Weights of a small mixture-of-experts language model, trained from scratch on English Wikipedia: width 256.
Below are experts of layer 6 (counted from 0) of a mixture-of-experts language model. Rows are named router (the router's row for the expert), down (a neuron's output weights, with its number) and show model dimensions 0-255. Each number is 50 + 10 x the weight over its row's rms, rounded and kept within 0 to 99.
After each expert's rows: a language model's description of what the expert responds to. This comes from a sample of Wikipedia text that the model never trained on.

# expert 14
router:60 49 40 48 56 61 35 57 71 37 41 55 39 59 39 50 20 46 66 38 41 50 62 46 41 35 54 44 67 53 54 35 60 34 49 56 62 40 58 45 48 58 46 59 31 41 33 62 44 44 60 51 57 30 52 50 45 47 37 60 65 53 60 50 44 48 54 34 53 45 55 56 44 61 51 62 51 42 44 68 46 44 33 64 33 47 47 62 44 61 43 62 63 47 64 44 47 70 31 49 61 36 55 42 62 23 42 53 35 43 57 47 41 39 62 53 57 48 60 51 45 36 41 53 48 51 38 62 38 60 46 54 52 60 44 65 56 56 57 50 35 51 54 46 57 58 69 74 59 36 42 62 50 59 61 47 46 44 56 35 64 51 60 53 46 45 39 30 61 51 60 39 63 63 36 47 52 58 38 46 48 63 44 57 36 50 44 55 55 42 48 51 52 58 52 62 58 46 61 52 69 66 46 36 29 55 45 37 51 44 50 45 51 44 48 40 59 35 40 65 58 39 50 66 41 46 69 44 55 42 59 64 48 53 31 32 32 42 43 55 60 43 55 52 49 61 59 55 54 44 62 37 52 35 61 58
down1:41 42 49 50 56 45 61 58 42 59 59 44 65 46 74 39 36 40 54 38 38 43 43 48 42 40 45 39 46 56 58 43 52 35 66 49 48 39 67 31 54 37 61 45 40 52 66 52 70 65 59 41 57 46 55 73 43 55 72 48 43 74 43 54 64 61 48 50 52 39 50 45 43 77 62 53 55 58 57 36 48 57 58 57 50 42 53 42 53 43 52 50 36 50 57 56 54 62 60 52 39 44 43 44 67 69 56 62 53 47 27 53 69 43 54 54 60 52 71 69 53 49 74 50 47 63 62 63 35 66 72 62 56 50 39 60 48 54 45 60 55 49 47 60 59 52 49 45 33 54 55 57 59 50 69 44 62 60 55 66 55 49 58 51 39 45 51 53 38 63 53 56 56 53 56 56 70 54 48 64 44 53 57 37 51 50 44 60 52 37 40 42 37 53 72 53 60 55 41 51 36 34 46 53 43 62 55 58 33 47 37 51 43 57 42 48 48 54 46 40 52 57 40 42 39 51 60 44 54 44 45 43 75 48 38 62 65 58 53 52 39 66 38 45 66 58 49 43 43 52 55 65 47 40 33 69
Heading markers like ==, ===, =, words such as Personal, Career, History, See, and closing pipes ending election-table rows.

# expert 46
router:66 44 56 49 48 60 50 56 45 47 58 55 48 58 32 60 40 46 57 50 42 50 46 42 53 61 41 36 64 47 57 34 52 46 61 36 60 52 44 63 61 65 56 43 53 42 35 69 38 63 62 42 51 66 60 53 65 40 46 55 58 59 55 65 52 58 47 41 58 43 53 51 52 57 62 59 26 68 69 61 52 50 50 52 53 52 45 67 50 64 59 60 54 48 57 52 50 38 56 56 51 39 55 23 52 29 52 33 42 33 55 53 42 34 52 42 61 55 51 41 40 46 50 51 33 66 64 50 61 25 40 64 61 39 47 34 53 57 63 40 58 34 55 51 48 45 54 64 27 57 63 36 39 61 61 45 47 30 53 38 57 47 60 60 43 53 56 40 67 58 52 43 58 38 48 50 57 51 58 49 46 56 57 53 46 50 44 52 66 48 42 62 51 51 62 42 36 53 48 40 41 54 75 45 56 50 51 41 59 49 34 55 67 65 56 39 29 38 55 50 63 39 59 56 61 63 35 55 35 40 36 46 46 55 32 59 37 56 45 50 52 37 61 69 60 32 64 49 52 28 54 46 34 51 57 64
down3:40 59 48 67 40 59 47 61 66 55 55 57 61 47 60 44 54 45 39 63 30 29 55 38 53 57 50 59 57 38 53 66 58 60 38 36 58 52 42 68 42 54 27 45 66 60 47 56 37 46 56 52 40 54 32 67 37 46 38 47 44 40 55 62 52 50 36 46 34 57 41 53 72 54 42 72 36 55 36 74 55 50 51 66 40 52 63 53 35 42 44 40 54 51 47 56 49 49 54 56 41 40 48 49 40 53 50 44 58 57 37 56 35 45 34 23 60 46 50 51 38 40 41 59 41 39 60 53 52 48 58 68 49 48 41 47 57 47 45 63 45 39 41 52 44 46 65 53 52 46 64 58 45 42 55 55 74 59 51 53 44 50 55 50 40 47 58 47 36 38 32 51 35 58 66 32 54 65 64 39 55 48 61 57 39 40 63 38 59 53 54 64 54 61 51 45 44 49 63 45 44 54 55 30 42 61 49 32 37 42 32 53 37 61 54 45 40 54 58 64 38 58 60 38 60 62 57 54 43 58 49 50 32 52 54 29 47 52 39 51 31 43 51 55 53 39 63 36 45 61 49 53 25 39 43 57
Pipes and semicolons between numeric cells in results and standings tables, race results like HOC 1 14;, ISBN, episode and part numbers.

# expert 24
router:57 55 48 47 52 43 32 67 73 67 42 42 45 59 25 46 46 47 66 58 35 49 40 49 54 56 63 47 65 53 26 46 62 47 53 53 61 57 44 52 49 56 64 47 58 56 50 44 53 51 42 61 49 42 50 40 43 27 52 49 61 38 42 34 45 46 43 44 45 58 64 47 73 51 58 52 33 70 69 29 38 61 54 64 43 64 21 49 48 74 49 56 53 38 56 47 40 42 52 42 58 38 41 41 58 39 42 48 42 35 63 59 34 66 42 50 53 35 58 51 42 42 41 52 58 55 48 50 50 53 50 59 58 49 51 52 58 50 44 36 64 41 52 50 63 59 28 59 55 62 58 38 39 35 63 53 56 25 70 50 40 46 61 63 47 49 42 41 47 42 42 42 61 49 31 53 58 55 45 60 51 65 53 49 43 54 55 55 43 50 40 46 53 34 52 53 60 40 73 47 52 48 43 53 45 47 33 43 45 55 40 49 56 62 40 32 43 57 38 47 47 55 46 33 44 60 41 67 41 27 44 49 57 36 36 58 55 41 46 52 49 65 49 37 57 78 52 40 46 44 51 50 44 52 55 39
down2:33 32 69 38 40 71 38 51 37 55 56 49 66 37 49 58 41 48 50 44 52 39 40 41 34 39 43 48 52 55 58 39 35 46 39 45 50 37 35 69 49 55 39 44 54 58 35 49 69 60 49 54 60 46 42 47 53 66 27 33 58 50 56 47 48 40 59 41 42 54 53 44 47 43 57 40 60 49 61 54 51 59 75 48 52 49 58 57 45 59 55 39 48 58 55 54 54 63 41 54 47 42 52 51 35 43 45 55 44 76 53 54 53 42 47 48 48 54 50 37 54 59 61 41 52 48 45 51 25 51 57 60 48 59 57 52 59 40 42 32 43 51 63 57 48 47 39 55 54 51 39 46 60 30 47 40 66 48 58 39 57 44 70 66 64 49 58 50 32 40 59 37 46 59 62 51 49 30 43 46 62 38 66 39 57 39 40 64 84 51 66 59 38 62 51 67 53 50 52 43 46 58 66 49 56 52 49 49 51 39 58 33 56 65 50 44 40 57 43 46 51 33 55 55 31 56 60 59 53 48 37 43 72 62 53 67 52 56 56 55 43 68 67 45 41 52 43 55 76 55 58 49 37 56 46 34
Party names, headers and numbers in pipe-delimited tables, especially election results, such as Labor, Liberal, Votes, Democratic.

# expert 23
router:46 46 53 33 45 48 57 44 65 60 58 27 43 59 31 41 37 62 80 51 31 45 43 25 39 56 53 56 57 40 38 53 52 36 56 44 49 58 47 57 54 57 42 35 43 43 40 46 45 43 52 46 44 61 64 57 53 45 43 51 57 47 32 49 62 47 52 26 55 50 67 34 60 38 63 54 44 65 50 45 42 49 40 70 36 57 57 38 44 54 60 66 63 41 46 52 48 49 48 45 56 55 59 44 64 38 44 52 53 33 30 54 32 46 45 43 56 61 48 30 63 35 35 50 63 60 56 50 34 42 53 60 51 53 55 48 61 53 79 42 50 46 71 38 52 49 47 67 59 56 49 25 40 43 36 79 41 37 57 52 48 41 61 69 56 49 42 43 64 48 52 55 44 69 37 65 57 53 63 53 61 42 44 47 48 43 52 41 47 54 52 55 50 56 37 44 53 38 54 48 59 42 36 32 47 54 48 27 31 50 58 63 42 52 32 48 41 55 49 57 47 50 54 48 49 48 38 57 56 32 44 45 52 54 45 54 56 38 43 54 36 59 59 38 51 66 50 42 62 47 61 46 57 51 47 53
down2:69 36 38 56 33 62 47 48 61 51 63 65 51 34 63 41 44 54 53 47 33 32 55 39 58 39 49 51 59 60 58 63 41 42 43 62 41 44 40 41 54 49 42 60 49 36 44 64 53 28 56 41 44 42 64 53 45 56 60 35 50 33 57 39 55 54 39 62 50 62 59 33 41 50 47 46 46 48 52 42 57 36 62 55 56 52 55 45 57 50 52 49 44 54 45 62 64 57 50 53 63 29 55 55 55 55 31 49 46 29 40 53 42 56 52 45 63 42 50 57 23 69 67 64 50 38 54 51 52 50 40 56 31 67 55 59 45 53 50 61 56 29 40 48 51 42 56 56 50 52 37 46 35 40 64 54 52 48 49 53 45 58 32 26 56 60 44 56 47 45 63 36 54 44 48 48 50 63 42 43 41 77 35 62 40 44 53 34 48 56 28 43 60 47 62 47 42 42 52 37 42 62 43 36 49 42 48 55 54 67 49 77 46 45 44 66 46 43 60 44 62 37 42 50 58 58 60 45 44 47 38 69 39 70 55 63 62 42 37 61 54 39 36 46 38 40 41 50 52 65 65 40 39 49 48 46
Short entries in wiki tables, such as dashes, single digits, codes and letters (H, W, 2–0), in asteroid lists, sports results and coordinates.

# expert 3
router:44 39 54 50 48 44 31 54 53 63 58 38 31 47 42 33 43 46 68 59 58 57 41 30 31 54 46 33 64 43 51 46 62 51 47 37 63 71 51 44 37 52 68 58 53 26 52 57 45 54 40 46 44 46 59 44 52 53 50 34 41 49 51 44 62 59 54 44 48 27 42 51 69 46 58 49 45 67 58 51 62 58 58 60 48 60 32 47 54 46 54 41 56 35 59 60 64 32 57 65 68 52 61 48 70 43 61 52 40 58 51 39 45 56 55 36 62 50 68 32 41 51 39 50 44 54 34 41 49 39 75 64 65 62 65 71 61 50 55 53 43 55 54 51 73 35 38 55 42 49 54 46 44 54 54 60 49 38 38 47 58 60 44 50 48 61 43 44 51 37 38 49 56 43 42 46 59 52 55 59 59 60 48 64 39 62 54 29 48 29 52 56 55 61 40 48 51 30 67 58 40 50 59 38 49 68 38 49 41 47 59 34 60 50 55 45 35 44 38 48 47 34 51 50 43 37 66 48 55 35 58 49 55 51 40 50 62 31 57 52 35 59 59 57 50 46 63 35 51 40 46 42 47 43 54 41
down0:40 56 51 46 49 40 53 44 61 64 51 40 63 48 63 60 44 57 25 47 47 56 43 48 67 50 29 55 49 40 46 43 48 47 48 67 45 56 40 64 66 58 45 55 62 68 51 60 52 56 68 51 52 50 62 60 41 52 53 75 60 55 52 41 44 56 40 61 37 41 65 62 59 50 65 54 56 54 53 43 64 48 59 46 57 55 64 36 40 49 44 24 36 50 59 61 52 52 57 30 74 43 61 43 47 42 40 50 60 47 60 31 25 43 55 61 68 47 58 42 46 65 40 40 65 46 69 47 53 51 35 49 39 29 55 61 32 46 44 60 20 64 54 46 49 64 38 55 41 68 60 33 43 56 44 46 43 48 52 56 55 48 36 40 40 54 60 49 38 52 43 43 55 39 41 47 55 58 51 35 49 48 39 32 61 34 56 39 35 53 56 57 63 55 33 46 60 72 49 47 64 62 61 60 48 62 58 40 42 44 53 47 53 47 47 44 59 66 34 46 59 35 48 37 60 50 64 67 45 39 46 49 55 46 43 54 64 53 56 59 53 44 50 61 58 43 31 49 49 45 48 52 53 44 59 56
Number pieces and capital-letter code fragments such as amounts, model numbers and call signs, e.g. million, 3,500,000, RS1800, WIBW.

# expert 16
router:54 51 44 40 56 54 55 50 70 43 53 53 42 69 41 45 50 60 71 54 65 57 55 48 50 53 57 47 61 36 30 49 53 34 49 55 55 55 42 54 36 67 50 40 63 42 58 50 47 57 67 53 59 46 38 40 43 54 57 46 42 49 52 45 55 53 43 55 37 42 47 45 59 47 38 58 51 65 64 62 59 47 61 45 33 41 46 59 67 55 58 70 52 27 47 55 42 60 21 54 50 42 37 38 56 32 40 52 51 49 42 49 30 42 41 61 61 65 52 46 45 29 43 48 56 60 39 35 51 53 34 62 43 40 53 72 49 57 63 44 46 39 75 66 34 44 45 68 50 59 42 41 40 57 52 52 65 45 60 48 61 51 30 43 35 58 32 58 47 47 45 34 53 50 43 40 57 45 51 49 50 47 35 39 40 60 56 58 55 49 49 38 56 53 52 65 75 44 41 42 60 49 27 49 36 50 47 41 49 61 45 50 42 53 39 45 34 40 42 47 31 62 40 64 48 55 44 42 56 26 66 62 52 52 47 53 20 45 50 34 38 46 42 55 41 56 57 49 68 57 61 50 41 54 47 50
down2:37 41 50 65 36 61 52 67 46 51 52 55 65 43 57 46 35 43 63 29 28 39 36 46 57 40 49 59 47 30 51 48 48 56 42 46 50 58 53 66 62 41 52 37 45 51 47 64 57 43 54 66 53 44 45 38 50 50 44 27 40 53 42 49 52 54 57 55 57 45 46 63 73 55 55 64 44 47 38 55 57 58 56 49 56 47 46 33 42 66 83 44 58 42 18 65 61 53 50 55 45 49 53 31 58 48 52 45 53 48 50 39 52 55 67 44 51 54 68 64 49 34 31 65 31 37 50 51 68 45 47 47 32 69 55 61 52 57 62 43 45 55 61 57 50 60 50 68 34 48 47 46 56 51 48 64 59 59 34 31 38 49 45 43 48 45 53 53 46 52 56 50 36 61 69 47 61 51 55 63 31 56 51 57 66 54 50 65 52 32 50 53 47 56 44 50 43 58 48 56 61 58 36 40 52 51 32 52 62 46 50 61 51 31 59 52 38 56 50 32 49 53 60 23 48 39 65 61 67 38 54 41 51 31 53 50 52 48 35 63 38 40 48 51 57 52 54 63 52 54 56 53 40 54 39 56
Pipes and header words in statistics tables such as election results, census counts and sports stats, for example Votes, %, GP | G, Turnout.